config.toml
d_shared_expert = 128
positions = "rope"
warmup_steps = 200
Below are experts of layer 2 (counted from 0) of a mixture-of-experts language model. Rows are named router (the router's row for the expert), down (a neuron's output weights, with its number) and show model dimensions 0-255. Each number is 50 + 10 x the weight over its row's rms, rounded and kept within 0 to 99.
After each expert's rows: a language model's description of what the expert responds to; "comes before" lists some tokens at least twice as common just after its tokens as in all text. This comes from a sample of Wikipedia text that the model never trained on. Tokens count by the router's weight.

# expert 63
router:49 51 67 62 63 54 53 62 32 45 59 74 46 33 32 42 38 47 48 61 64 44 45 29 46 49 46 54 27 53 56 32 71 48 50 52 51 41 31 45 43 47 57 39 50 61 57 37 45 33 44 51 38 65 57 65 55 49 47 58 53 37 51 60 65 37 39 49 39 59 61 58 53 50 52 56 59 58 39 47 58 36 54 57 48 50 33 35 48 64 67 54 57 50 56 58 75 46 41 54 49 55 52 60 45 61 50 38 49 64 47 54 30 63 51 45 60 57 42 56 38 57 50 39 54 50 37 40 29 61 66 42 63 49 62 41 39 67 72 63 43 52 52 51 64 47 39 43 57 49 52 43 54 66 60 63 45 47 56 61 45 27 68 45 36 43 43 60 62 56 62 60 58 56 58 45 52 43 52 35 41 37 33 57 54 46 52 35 58 41 74 48 41 40 42 62 50 31 37 53 51 57 58 44 61 52 54 46 65 47 36 58 39 54 38 48 48 67 37 66 34 46 50 55 53 42 48 53 49 51 48 54 51 46 75 41 43 42 40 65 59 48 42 50 38 33 44 45 47 53 49 50 60 58 63 63
down1:57 55 62 50 56 54 45 49 46 52 51 64 54 61 62 47 59 60 46 53 29 44 53 57 48 47 44 45 55 58 60 58 62 55 41 46 34 64 31 49 55 53 67 38 54 42 36 45 49 49 59 32 39 65 29 43 52 44 69 57 47 43 53 40 61 35 54 33 30 58 63 43 50 38 57 49 25 54 58 59 64 43 49 61 53 49 40 58 49 43 40 70 60 44 56 60 49 47 64 56 56 50 47 44 48 63 60 45 69 46 50 48 60 34 66 48 59 42 52 52 51 39 46 44 58 47 51 34 40 56 49 44 47 44 62 53 56 50 57 48 48 40 46 51 41 52 67 49 53 57 51 58 37 55 29 33 52 53 40 49 41 39 65 51 61 48 66 52 59 29 61 65 45 47 58 44 45 48 48 49 46 54 58 74 51 61 53 67 35 57 65 62 62 54 45 35 38 53 43 62 57 45 41 67 50 79 61 40 58 55 50 48 63 64 64 22 49 45 56 52 46 56 31 48 38 40 56 80 43 51 38 49 57 51 45 65 46 50 56 27 49 43 55 56 42 61 60 34 55 38 31 51 51 41 73 44
down2:47 41 45 42 49 45 41 46 68 45 50 36 51 71 33 57 39 57 41 50 53 63 37 49 49 53 67 43 55 46 48 64 49 51 51 36 43 61 50 42 44 42 59 50 43 41 32 41 43 55 34 69 55 59 64 44 34 57 58 55 44 43 51 39 51 59 50 54 63 64 45 27 50 53 51 51 48 53 59 83 40 62 55 42 41 57 56 50 34 53 59 41 48 36 56 55 60 52 57 37 50 63 62 41 45 51 62 48 52 54 43 42 59 63 50 48 47 40 56 80 40 59 58 56 53 65 45 62 55 59 35 47 54 53 38 38 36 53 53 45 44 44 43 41 50 75 51 32 53 56 64 41 20 46 57 52 38 45 32 66 42 51 27 54 45 48 53 57 71 43 65 43 42 36 42 54 30 56 42 45 44 46 53 49 52 58 54 45 72 50 54 47 55 59 58 51 48 65 54 51 57 56 53 32 68 59 60 57 45 50 74 25 50 50 39 43 55 55 47 45 48 60 50 37 42 56 41 57 48 42 63 55 52 63 62 31 52 63 56 53 35 79 55 50 49 64 44 56 47 48 46 33 55 41 62 51
down3:43 31 47 67 46 56 53 65 37 38 54 34 65 52 76 65 50 50 49 44 49 70 44 59 29 53 41 44 49 52 55 42 58 57 56 60 43 64 61 40 67 58 42 58 35 51 41 49 36 61 56 53 34 58 47 58 51 39 52 49 38 41 31 26 53 71 51 47 43 23 52 23 54 50 44 65 32 48 31 40 46 45 62 44 34 68 31 46 53 55 46 72 42 56 30 54 38 47 56 56 51 48 57 67 64 45 51 42 44 55 35 41 45 52 49 32 52 62 45 61 38 41 44 40 37 29 52 55 53 40 45 34 67 50 51 62 46 58 59 26 54 44 46 52 42 58 64 48 61 54 60 59 65 50 53 62 52 41 51 35 42 59 48 51 58 49 48 59 56 43 37 59 46 45 51 58 64 50 46 44 49 51 43 58 52 62 51 59 38 36 58 52 38 52 47 52 40 69 51 48 48 57 48 44 67 40 65 42 52 42 65 53 64 48 47 56 60 61 54 50 64 49 56 69 42 54 35 46 48 53 56 51 45 37 56 50 44 62 44 58 42 44 32 46 54 57 41 45 52 40 56 47 73 45 39 63
Description: Final s and z. The last letter "s" or "z" of words, chiefly plural s, as in Age-s, advantage-s, nurs-es, plus "burg", "ig" and "iz" pieces.
comes before: ",", ".", " and", " of", " in", " ("

# expert 3
router:54 37 48 70 39 43 49 62 59 51 59 37 48 53 44 41 45 35 53 59 46 58 60 62 34 61 42 38 48 41 45 41 42 60 63 48 57 57 62 50 50 47 54 47 56 37 63 63 38 39 60 53 69 58 42 30 49 34 50 48 59 46 33 53 61 56 31 53 46 53 59 53 43 60 50 40 57 39 47 59 36 50 51 37 63 56 63 61 52 58 56 39 65 51 36 57 46 55 62 36 59 50 47 64 61 64 45 45 54 54 43 50 47 51 44 66 43 53 56 38 54 70 61 34 55 45 48 45 57 50 67 38 45 66 47 40 56 33 35 36 36 48 44 30 39 62 44 50 64 48 60 50 43 49 50 57 57 48 56 44 43 64 46 62 39 50 43 52 53 48 25 54 59 35 43 54 51 46 51 51 48 36 51 56 47 40 63 66 63 38 45 43 32 59 43 64 40 46 68 48 37 57 52 28 61 41 57 44 52 41 60 36 44 43 31 61 51 68 67 77 51 62 68 45 52 48 65 61 40 42 64 43 40 46 37 38 65 35 67 39 35 48 56 56 29 48 48 47 41 65 65 58 55 36 57 39
down0:59 45 50 42 46 39 51 47 53 36 50 38 57 25 35 31 64 36 50 49 35 43 41 58 64 46 65 46 41 54 38 64 47 55 46 55 62 49 57 34 65 47 55 53 40 51 48 61 55 46 36 26 63 24 48 48 51 51 70 43 47 57 55 55 41 59 46 62 51 52 53 49 58 59 38 67 59 57 62 50 57 35 61 41 41 57 70 56 43 50 46 52 27 59 40 40 53 48 53 47 42 44 48 42 43 52 66 33 39 44 51 60 49 56 34 64 53 48 35 51 54 50 54 58 50 55 52 54 49 44 61 49 48 43 48 57 48 55 57 63 44 47 50 64 63 43 42 52 80 55 63 50 34 54 58 71 47 41 33 65 58 71 40 59 49 53 48 50 68 36 74 62 50 27 61 33 56 41 51 50 54 60 56 67 73 39 46 57 63 59 61 43 68 35 63 28 48 56 36 43 54 35 61 72 49 42 49 51 58 51 42 44 42 49 44 50 46 64 51 50 38 52 50 58 58 51 52 57 56 48 51 55 43 66 37 36 47 57 46 51 69 39 59 51 69 48 45 48 45 55 30 55 46 40 54 61
down1:44 50 49 51 53 42 55 46 40 53 57 42 39 54 38 49 51 46 66 62 44 65 54 55 48 29 50 60 49 50 53 65 55 47 54 46 38 34 43 52 43 57 56 51 59 63 44 49 58 65 58 30 55 42 37 46 43 62 47 55 59 60 44 65 50 40 58 52 48 51 65 53 49 56 41 58 56 60 48 54 40 36 22 71 48 50 57 63 48 36 43 50 48 62 39 43 56 44 32 66 35 54 46 37 45 43 54 56 47 54 52 29 44 47 63 60 44 46 39 62 48 60 52 58 39 52 46 59 54 72 44 38 47 31 63 46 61 45 38 49 47 52 24 30 46 63 40 50 66 36 51 40 50 68 48 57 53 49 40 63 45 48 44 44 61 46 52 73 37 57 32 48 37 68 52 61 53 41 54 39 56 63 42 37 62 67 40 52 46 51 48 48 49 43 62 60 45 41 53 47 49 32 44 48 49 23 72 42 36 46 58 52 61 44 59 47 48 45 51 56 51 57 44 41 50 64 61 45 44 52 46 63 44 58 35 44 57 21 51 33 56 36 59 60 39 21 51 44 69 49 47 24 56 62 38 55
down2:42 59 39 56 51 48 50 69 26 62 50 45 48 31 56 50 50 58 44 52 53 45 53 44 64 80 46 30 54 56 47 67 33 40 43 53 45 51 39 63 51 58 63 50 74 52 57 53 57 49 39 23 34 54 65 58 40 46 42 47 64 50 34 52 47 42 65 38 41 36 59 35 50 37 31 48 59 42 60 49 44 22 39 51 60 64 53 40 54 29 58 46 43 42 39 49 48 49 54 60 57 51 62 62 41 61 54 61 70 58 53 54 53 38 44 31 38 53 30 33 54 45 60 49 52 53 45 34 51 39 51 43 43 40 54 36 58 43 57 54 64 50 44 48 41 57 52 39 58 64 42 54 51 42 51 53 43 47 37 47 60 44 54 51 58 63 43 57 60 55 59 34 37 40 61 53 54 49 53 42 42 47 40 48 58 43 38 60 55 48 63 49 50 27 41 33 40 84 42 47 30 41 45 31 61 53 50 50 57 53 46 72 49 51 51 54 60 58 39 55 54 40 36 60 47 43 46 39 60 51 55 47 72 40 58 50 51 46 27 41 50 60 48 37 53 52 38 43 54 43 50 55 41 58 58 63
Description: Mid-word it/act pieces. Word-internal pieces "it", "act" and similar consonant clusters, as in explo-it-ed, gu-it-ar, fr-act-ure, p-act, const-it-utional.
comes before: "ed", "ive", "u", "iv", "ar", "al"

# expert 57
router:51 33 60 49 49 47 68 61 41 40 61 50 48 43 32 44 53 45 54 41 57 30 55 48 42 60 67 51 59 44 33 43 56 47 65 58 64 66 43 36 39 46 60 62 38 41 27 32 56 64 35 65 49 53 57 50 45 49 54 62 27 48 54 47 60 50 45 69 55 60 46 56 66 70 40 60 47 55 48 53 52 53 66 44 39 70 53 39 60 52 55 59 42 57 39 36 60 57 49 46 65 62 43 37 37 42 58 52 43 41 45 48 38 64 44 55 61 69 36 44 36 40 36 45 51 50 42 46 61 59 47 62 56 39 54 40 48 49 52 66 34 58 37 57 48 54 44 42 51 59 64 27 63 63 61 51 40 70 51 52 36 53 32 43 32 61 69 59 46 60 67 55 42 42 53 43 47 63 70 44 33 53 52 48 59 52 48 47 40 52 39 59 35 62 57 50 47 59 31 51 52 59 52 51 52 42 62 53 51 54 53 57 44 50 36 65 58 57 41 54 40 59 50 50 51 67 35 56 47 74 65 36 41 54 54 40 34 44 57 72 51 52 50 59 41 43 61 39 47 43 50 32 59 39 46 47
down1:47 62 51 38 58 53 44 27 35 39 40 45 48 49 40 39 47 51 58 46 34 72 57 52 37 45 67 48 58 41 41 65 51 56 55 32 60 53 41 54 43 54 48 40 48 61 43 46 53 54 45 51 55 46 54 56 50 55 32 56 55 66 54 45 47 52 39 44 31 58 50 41 44 43 59 64 58 61 54 46 49 36 50 59 45 31 47 52 39 53 63 43 58 66 63 40 52 61 34 51 52 47 67 42 70 39 53 43 49 60 47 62 68 53 65 58 50 47 42 39 50 35 42 49 53 39 64 58 46 46 41 37 33 48 61 43 48 47 42 31 32 37 47 52 65 52 42 37 50 54 43 52 43 50 74 71 54 49 26 53 40 55 34 65 57 53 44 26 53 61 54 59 60 46 60 46 48 35 54 47 48 40 55 50 45 57 69 38 49 51 34 62 64 53 49 39 46 55 45 85 38 34 39 37 59 65 54 46 59 37 52 65 54 35 46 36 46 42 58 55 50 58 54 55 56 60 63 42 50 45 50 77 58 35 61 66 53 53 62 53 63 60 50 29 55 43 58 39 44 51 46 44 45 56 70 40
down2:52 53 60 51 53 52 52 47 50 66 41 53 41 53 60 58 53 39 54 46 59 64 40 46 45 58 45 49 57 37 46 54 47 44 54 51 47 61 52 65 60 52 64 55 53 28 56 39 59 55 49 59 56 59 52 61 51 32 32 50 55 54 37 56 54 57 56 48 49 58 41 53 33 53 35 39 40 61 33 44 52 48 53 62 48 51 53 36 40 31 53 48 43 43 50 21 44 55 44 41 52 58 58 49 72 40 48 48 60 49 40 40 38 82 52 52 60 66 56 51 62 53 37 48 40 58 54 42 38 47 38 49 61 43 52 49 46 53 39 50 50 41 49 74 57 34 58 39 37 49 59 44 38 57 26 22 50 54 49 44 40 58 35 42 53 47 37 48 44 67 35 58 48 69 65 57 49 54 66 66 52 48 47 65 59 44 54 47 75 55 67 61 58 49 45 27 43 30 69 65 52 70 37 52 38 60 48 44 64 32 42 62 52 55 33 46 46 34 27 46 36 58 61 52 57 56 59 44 54 61 51 57 50 48 43 39 59 38 55 58 48 45 62 47 43 49 39 31 45 48 49 25 53 50 46 43
down3:71 41 77 38 65 45 55 49 50 31 65 53 49 46 62 45 36 60 58 65 57 39 49 65 48 49 48 36 50 46 58 41 58 45 55 50 32 50 47 46 44 46 38 50 63 31 42 51 50 40 52 47 47 54 39 45 39 23 50 47 57 30 51 73 67 54 43 66 48 50 39 70 58 58 63 60 42 41 52 47 61 60 43 61 51 45 41 61 49 35 24 65 48 56 46 68 55 47 64 59 56 62 53 40 51 46 57 51 53 43 59 54 55 30 48 53 49 56 65 57 55 54 44 44 71 61 47 32 41 28 42 72 35 58 47 58 52 54 59 55 47 49 42 58 63 50 46 52 58 47 36 53 62 41 51 46 49 61 45 47 51 58 56 44 55 58 53 57 61 49 39 52 63 57 51 48 41 49 60 37 39 51 59 57 51 54 31 63 52 37 38 39 40 48 58 33 55 49 45 43 60 43 32 45 52 79 40 48 59 28 54 46 38 38 52 63 56 50 51 51 49 58 79 49 35 58 56 45 52 49 37 55 48 39 39 44 22 37 52 31 35 44 54 60 51 59 37 58 50 45 55 50 48 35 46 49
Description: Word-final ine/es. Final word pieces before punctuation or "and", especially "ine", "es", "one", "ies", as in cyste-ine, bus-ine-ss, Wal-es, cop-ies.
comes before: ",", ".", " and", " of", "se", " in"

# expert 9
router:29 52 49 61 57 56 66 50 60 63 46 54 31 43 51 56 39 34 67 63 45 53 46 50 53 55 37 56 51 44 50 54 59 63 48 63 63 58 49 30 44 57 59 39 48 54 59 54 63 28 45 53 39 57 41 51 60 35 65 44 38 44 66 60 42 54 33 53 50 38 54 37 68 50 43 47 48 41 45 53 59 43 59 33 33 62 43 37 52 53 53 35 29 47 47 45 66 33 43 36 47 39 49 47 65 57 43 44 62 47 60 36 37 39 62 32 50 60 50 44 56 48 32 45 52 42 48 53 48 38 53 65 67 53 45 31 49 29 54 47 58 45 57 44 36 42 50 49 50 45 45 35 37 62 43 62 54 64 45 39 33 47 47 41 46 53 68 45 51 58 59 62 47 54 32 58 41 71 48 64 41 56 65 71 59 49 52 51 55 49 35 52 40 53 52 59 44 45 50 52 39 49 57 44 46 38 42 39 61 50 53 49 43 38 36 69 45 54 57 46 42 52 40 56 22 66 51 73 51 45 60 65 36 66 65 26 35 36 49 56 31 48 56 41 48 41 57 62 43 62 47 55 48 49 46 46
down0:46 58 58 54 45 43 50 36 53 40 67 36 52 40 47 41 53 48 67 47 48 61 51 43 44 42 44 44 47 46 52 42 38 44 44 67 60 67 52 38 53 54 56 50 52 41 46 46 50 42 40 44 57 74 62 58 43 46 40 56 45 62 36 53 67 40 45 46 66 60 35 54 41 54 41 70 40 58 39 59 41 48 53 47 51 41 55 54 48 45 33 67 62 48 47 37 36 43 33 52 54 67 47 41 46 55 49 41 42 59 48 37 57 42 57 47 51 49 39 53 38 51 48 51 52 58 47 43 43 40 32 58 36 43 55 61 57 33 30 45 50 55 52 65 49 52 46 53 69 57 59 39 59 30 48 38 48 51 69 32 49 61 51 51 42 48 34 48 53 44 59 48 58 36 37 43 54 57 26 46 54 57 47 53 34 43 28 49 67 48 58 44 60 46 54 46 54 38 47 50 67 42 48 63 59 45 42 43 48 32 48 42 77 67 34 31 52 74 59 47 46 63 41 49 43 41 50 56 29 26 42 55 51 58 48 54 75 49 51 48 41 57 55 34 59 41 60 37 46 56 41 18 38 75 50 47
down1:38 60 53 44 43 44 26 41 53 52 42 48 53 51 36 56 54 57 50 24 41 56 42 57 51 59 60 68 44 42 52 43 51 33 61 47 27 35 32 46 45 46 41 45 54 67 57 51 34 19 21 51 32 68 48 45 53 48 54 50 48 51 50 46 52 40 52 38 48 39 36 48 49 45 47 48 45 46 39 55 59 48 60 57 60 39 49 59 53 40 35 51 53 46 54 46 38 39 46 57 47 52 49 35 47 48 47 58 60 55 57 58 70 58 63 52 44 37 40 43 61 57 56 46 51 52 45 36 59 49 64 60 41 60 44 52 32 60 53 44 48 66 51 38 67 46 65 78 44 54 57 37 36 34 53 38 55 53 40 55 61 53 30 45 26 38 68 48 45 69 46 71 43 62 53 63 28 40 54 42 31 56 56 51 48 50 32 55 59 54 78 30 39 54 35 59 52 57 58 48 72 54 39 39 46 43 62 47 59 52 54 51 50 62 60 57 53 52 40 51 64 54 54 48 48 43 62 45 57 42 43 64 51 62 51 51 45 74 48 52 39 59 43 47 52 45 64 50 50 49 38 48 50 46 41 43
down2:48 52 51 37 57 65 62 33 51 47 50 53 42 55 32 41 69 45 49 50 53 58 44 44 68 72 62 46 66 55 54 55 41 64 56 67 59 55 43 39 59 38 57 38 63 40 37 51 49 43 38 52 56 70 62 72 55 62 38 53 46 47 57 52 50 63 31 63 40 37 47 54 62 33 63 56 49 39 31 55 55 53 34 57 34 46 57 51 36 59 46 40 54 60 57 57 57 56 68 58 44 50 38 35 39 66 43 35 41 72 52 41 58 60 37 62 62 39 47 60 50 58 43 51 54 47 47 60 51 41 56 50 63 62 43 69 52 51 43 53 46 61 41 59 44 46 64 49 52 62 52 59 49 45 62 56 45 37 55 49 48 59 61 62 38 52 38 55 50 40 63 47 57 54 56 52 43 63 41 54 38 49 59 53 38 46 56 58 49 45 78 60 64 37 50 49 51 43 44 52 30 63 49 40 62 49 44 53 66 33 62 54 61 41 43 56 53 52 43 36 48 34 69 37 76 56 35 62 40 40 73 63 56 31 41 46 57 56 39 49 47 62 49 62 44 57 45 58 46 39 67 60 42 45 65 59
Description: Mid-word et/ice/ship. Word-internal suffix-like pieces, chiefly "et", "ice", "ship", "ary", as in cigar-et-te, diab-et-es, Jack-et-s, pract-ice-s.
comes before: "s", " of", ",", "ition", "te", "y"

# expert 56
router:41 47 41 47 59 56 50 50 35 42 45 56 41 52 36 44 61 52 53 56 55 59 34 53 46 62 52 50 50 43 56 59 50 59 45 55 39 55 38 46 46 60 39 45 38 61 52 45 49 35 66 48 61 56 50 66 45 51 47 42 46 67 62 41 49 60 49 53 53 45 46 46 51 71 40 52 37 42 43 60 42 40 68 42 62 50 47 76 57 47 65 43 70 38 58 44 62 48 55 51 44 58 49 62 42 54 55 43 54 36 67 43 48 59 56 49 58 57 53 67 66 40 53 36 42 43 60 46 42 37 44 57 63 43 43 32 42 35 61 65 58 72 32 65 50 34 32 76 58 57 66 51 51 57 44 38 49 41 69 61 41 42 38 61 43 57 32 57 57 26 37 55 20 42 48 50 54 45 55 41 47 50 42 66 67 65 58 55 26 57 47 65 32 47 52 51 54 68 49 54 40 44 54 50 68 44 39 39 56 48 53 47 60 52 47 60 38 63 60 42 41 55 48 48 64 60 37 63 47 25 52 49 60 32 46 29 44 65 53 48 41 49 47 48 43 48 61 55 50 56 65 42 53 54 65 39
down0:51 49 34 44 56 62 40 51 61 45 58 42 27 44 33 45 46 58 50 60 51 65 47 49 61 50 54 53 54 48 58 44 74 64 54 47 71 54 33 62 56 38 46 53 64 50 64 25 51 53 48 70 63 52 41 57 54 85 61 51 57 59 56 45 45 49 48 57 68 59 33 32 62 50 57 42 60 45 37 29 52 54 58 57 51 53 51 43 70 54 45 42 58 46 44 63 50 49 58 40 46 36 61 33 61 53 47 64 58 62 40 53 72 58 36 47 49 35 56 52 43 43 63 52 54 39 44 38 38 55 69 54 55 46 49 46 53 54 40 52 40 40 48 59 56 61 50 79 51 72 46 57 59 49 48 42 59 39 54 48 53 38 37 59 39 43 43 47 36 46 38 57 43 67 54 45 39 47 57 43 39 65 70 60 53 48 59 48 30 41 50 60 47 50 31 43 42 50 47 35 44 44 73 50 54 43 51 53 55 47 49 47 46 52 56 43 40 33 50 26 56 48 35 45 48 47 45 53 37 38 49 41 44 61 47 43 60 54 48 49 34 59 57 57 46 70 64 42 42 37 60 32 65 53 39 40
down1:49 26 51 57 55 36 53 55 55 47 60 53 56 50 60 48 44 41 51 40 58 45 39 52 57 51 50 34 55 22 55 40 68 56 61 49 49 46 54 51 44 41 45 48 48 31 49 44 67 45 53 52 68 36 47 51 52 56 52 48 66 45 53 51 57 51 50 42 46 50 66 55 57 49 60 54 55 59 47 50 45 45 59 45 62 39 49 50 58 33 35 34 63 27 58 47 38 51 47 60 52 60 45 50 77 62 57 63 60 37 57 52 52 42 45 36 37 47 60 60 52 51 43 56 57 60 54 59 34 50 69 41 49 39 65 52 42 47 38 53 62 45 34 60 60 50 57 54 58 40 42 51 57 42 60 41 33 40 79 28 65 52 65 36 60 52 42 47 64 37 40 56 62 52 53 55 43 63 58 69 48 57 45 52 75 50 60 52 51 44 57 54 55 47 49 49 38 57 33 32 47 34 50 37 58 66 51 43 64 49 64 44 46 54 35 42 48 31 44 53 46 63 56 55 47 16 63 45 45 32 37 36 38 27 43 32 33 33 47 43 50 34 61 48 41 50 46 43 56 47 37 57 51 41 62 48
down2:57 40 42 45 66 51 54 57 33 45 53 74 51 63 58 56 44 29 57 47 63 58 43 27 44 44 59 57 13 49 52 46 38 47 50 39 54 47 57 38 56 56 36 57 27 48 42 23 46 56 51 49 75 58 54 54 42 48 37 55 43 61 46 57 55 50 50 44 43 62 52 43 47 37 52 58 39 45 63 45 39 49 50 38 40 49 53 41 68 46 52 47 56 52 48 48 58 58 43 63 56 58 64 65 46 62 63 47 39 73 40 44 41 41 54 51 57 48 49 41 41 37 45 29 54 47 69 48 41 50 43 26 27 44 53 54 41 46 56 42 54 44 28 49 34 46 57 55 53 33 32 58 58 47 52 39 48 36 53 54 44 39 57 42 48 52 46 55 51 44 44 42 45 31 49 48 54 48 50 65 29 58 50 56 49 53 44 60 42 35 56 40 63 51 47 49 61 46 58 57 50 55 53 61 47 58 47 37 59 72 60 58 34 56 43 54 34 74 48 45 46 67 53 31 62 52 51 63 47 39 65 61 58 26 47 54 52 63 55 49 66 47 44 59 67 41 51 55 40 47 44 37 40 72 50 52
Description: Noun-forming suffixes. Noun suffixes ion, ation, ment, ity, er completing words like succession, secession, judgment, investment, minister.
comes before: " of", ",", ".", "al", " and", " in"

# expert 27
router:69 54 52 53 69 51 52 47 41 36 49 36 39 57 60 54 44 66 38 47 66 49 41 53 49 54 47 52 53 45 48 60 68 52 55 51 53 61 47 61 73 41 54 44 32 47 64 48 61 56 58 43 49 45 45 44 52 43 31 40 53 54 34 47 41 57 54 55 36 50 52 38 48 36 38 62 45 65 51 45 50 48 56 56 46 52 73 57 55 49 35 26 42 66 34 37 41 48 61 41 51 53 69 53 39 50 38 51 39 52 39 36 54 50 57 48 59 42 57 47 52 51 41 70 46 44 48 54 65 47 59 42 34 44 44 50 46 54 65 57 64 59 47 38 51 50 53 34 55 36 66 49 59 45 50 61 46 62 38 54 58 71 48 58 46 50 36 49 38 38 21 64 53 64 49 62 54 40 40 57 47 51 46 65 55 47 58 31 41 63 48 22 67 41 45 52 36 44 72 43 37 34 32 49 35 52 63 37 42 56 46 66 36 45 59 56 39 47 46 60 60 48 63 53 57 50 41 37 59 35 48 57 61 38 34 54 55 64 64 40 52 47 58 47 33 51 56 57 50 83 44 57 56 56 59 44
down0:40 56 51 61 39 63 57 54 35 53 50 31 51 47 45 48 63 44 47 50 47 59 60 39 62 53 42 51 47 50 53 45 60 59 63 46 51 43 42 34 52 45 45 66 58 47 32 35 32 52 48 36 44 55 43 42 61 51 48 47 52 52 51 55 52 40 61 24 50 43 51 72 50 54 48 56 65 49 68 57 64 60 55 31 47 43 54 39 62 52 28 50 50 50 46 45 36 60 44 55 59 43 56 66 44 29 34 49 56 63 43 40 53 54 55 49 47 52 51 44 47 59 62 58 45 66 58 48 30 57 48 63 45 43 38 28 36 53 59 42 75 24 42 47 45 54 57 62 44 53 45 48 48 70 54 17 46 71 54 53 57 60 47 65 51 48 63 44 41 63 60 53 53 34 47 64 46 56 38 38 38 39 51 55 37 51 31 40 54 42 41 44 40 55 54 39 57 49 44 65 36 81 36 59 53 57 52 38 34 66 55 32 70 61 28 51 49 57 53 31 41 55 57 56 60 58 42 57 46 41 45 57 47 46 67 49 55 48 54 40 54 40 58 45 54 45 58 54 40 56 44 64 55 54 67 41
down1:44 54 44 65 61 31 55 44 50 26 58 51 59 52 64 52 46 40 53 55 43 44 50 53 52 55 34 54 44 56 51 45 57 59 38 57 48 67 49 51 60 50 65 64 50 52 48 32 52 60 23 55 53 41 51 45 48 62 52 36 46 56 46 59 51 51 46 55 43 40 43 54 57 50 46 56 57 21 55 51 35 55 52 42 45 35 49 58 55 37 51 54 52 37 43 68 23 28 60 57 75 57 45 43 34 67 30 34 52 62 35 54 71 54 34 60 53 50 67 57 51 47 42 61 59 53 44 44 67 40 61 58 56 61 45 51 42 43 39 33 57 38 57 67 62 53 57 43 38 60 40 39 47 60 53 50 47 57 39 40 68 45 52 37 61 52 63 54 61 49 52 61 38 52 61 65 60 43 53 44 51 32 41 54 52 45 47 43 62 46 52 59 52 55 44 44 45 49 45 62 40 65 59 52 61 64 43 46 45 49 43 52 40 68 34 62 65 56 45 56 68 50 47 66 62 58 58 38 68 57 61 53 39 17 46 62 50 47 53 52 36 62 74 50 44 53 53 56 52 39 48 50 65 49 36 65
down2:52 54 54 27 33 50 32 52 50 56 54 54 68 72 50 62 60 59 59 51 53 54 71 57 48 58 50 47 55 65 59 60 75 44 53 51 46 39 47 41 52 62 46 49 44 49 31 42 34 72 28 56 45 69 55 60 45 53 33 44 38 61 60 52 49 49 57 61 46 58 62 47 58 38 45 48 56 53 36 55 63 60 57 62 53 40 56 51 53 59 43 62 47 56 49 55 41 54 35 56 43 45 55 39 44 51 58 48 51 62 57 64 55 38 51 52 59 54 38 63 48 38 50 38 54 58 49 54 65 49 56 52 56 52 56 51 60 47 37 29 27 42 49 46 48 55 63 65 60 42 70 42 45 46 59 56 51 55 58 44 58 43 42 51 47 58 64 35 40 37 51 35 57 62 63 35 50 49 52 33 30 56 61 40 66 59 63 40 46 40 40 45 39 38 72 45 59 52 41 33 64 40 55 53 45 46 50 67 38 43 47 42 54 36 63 38 47 41 52 50 59 47 32 55 41 56 62 74 37 49 25 26 65 54 51 43 66 37 53 48 64 48 63 60 61 59 55 52 60 40 61 26 50 43 41 46
Description: Media work nouns. Nouns for creative works and their release, such as film, album, song, game, episode, video, plus "ot" in sh-ot and locom-ot-ive.
comes before: "s", "ed", "ing", " of", " \"", " in"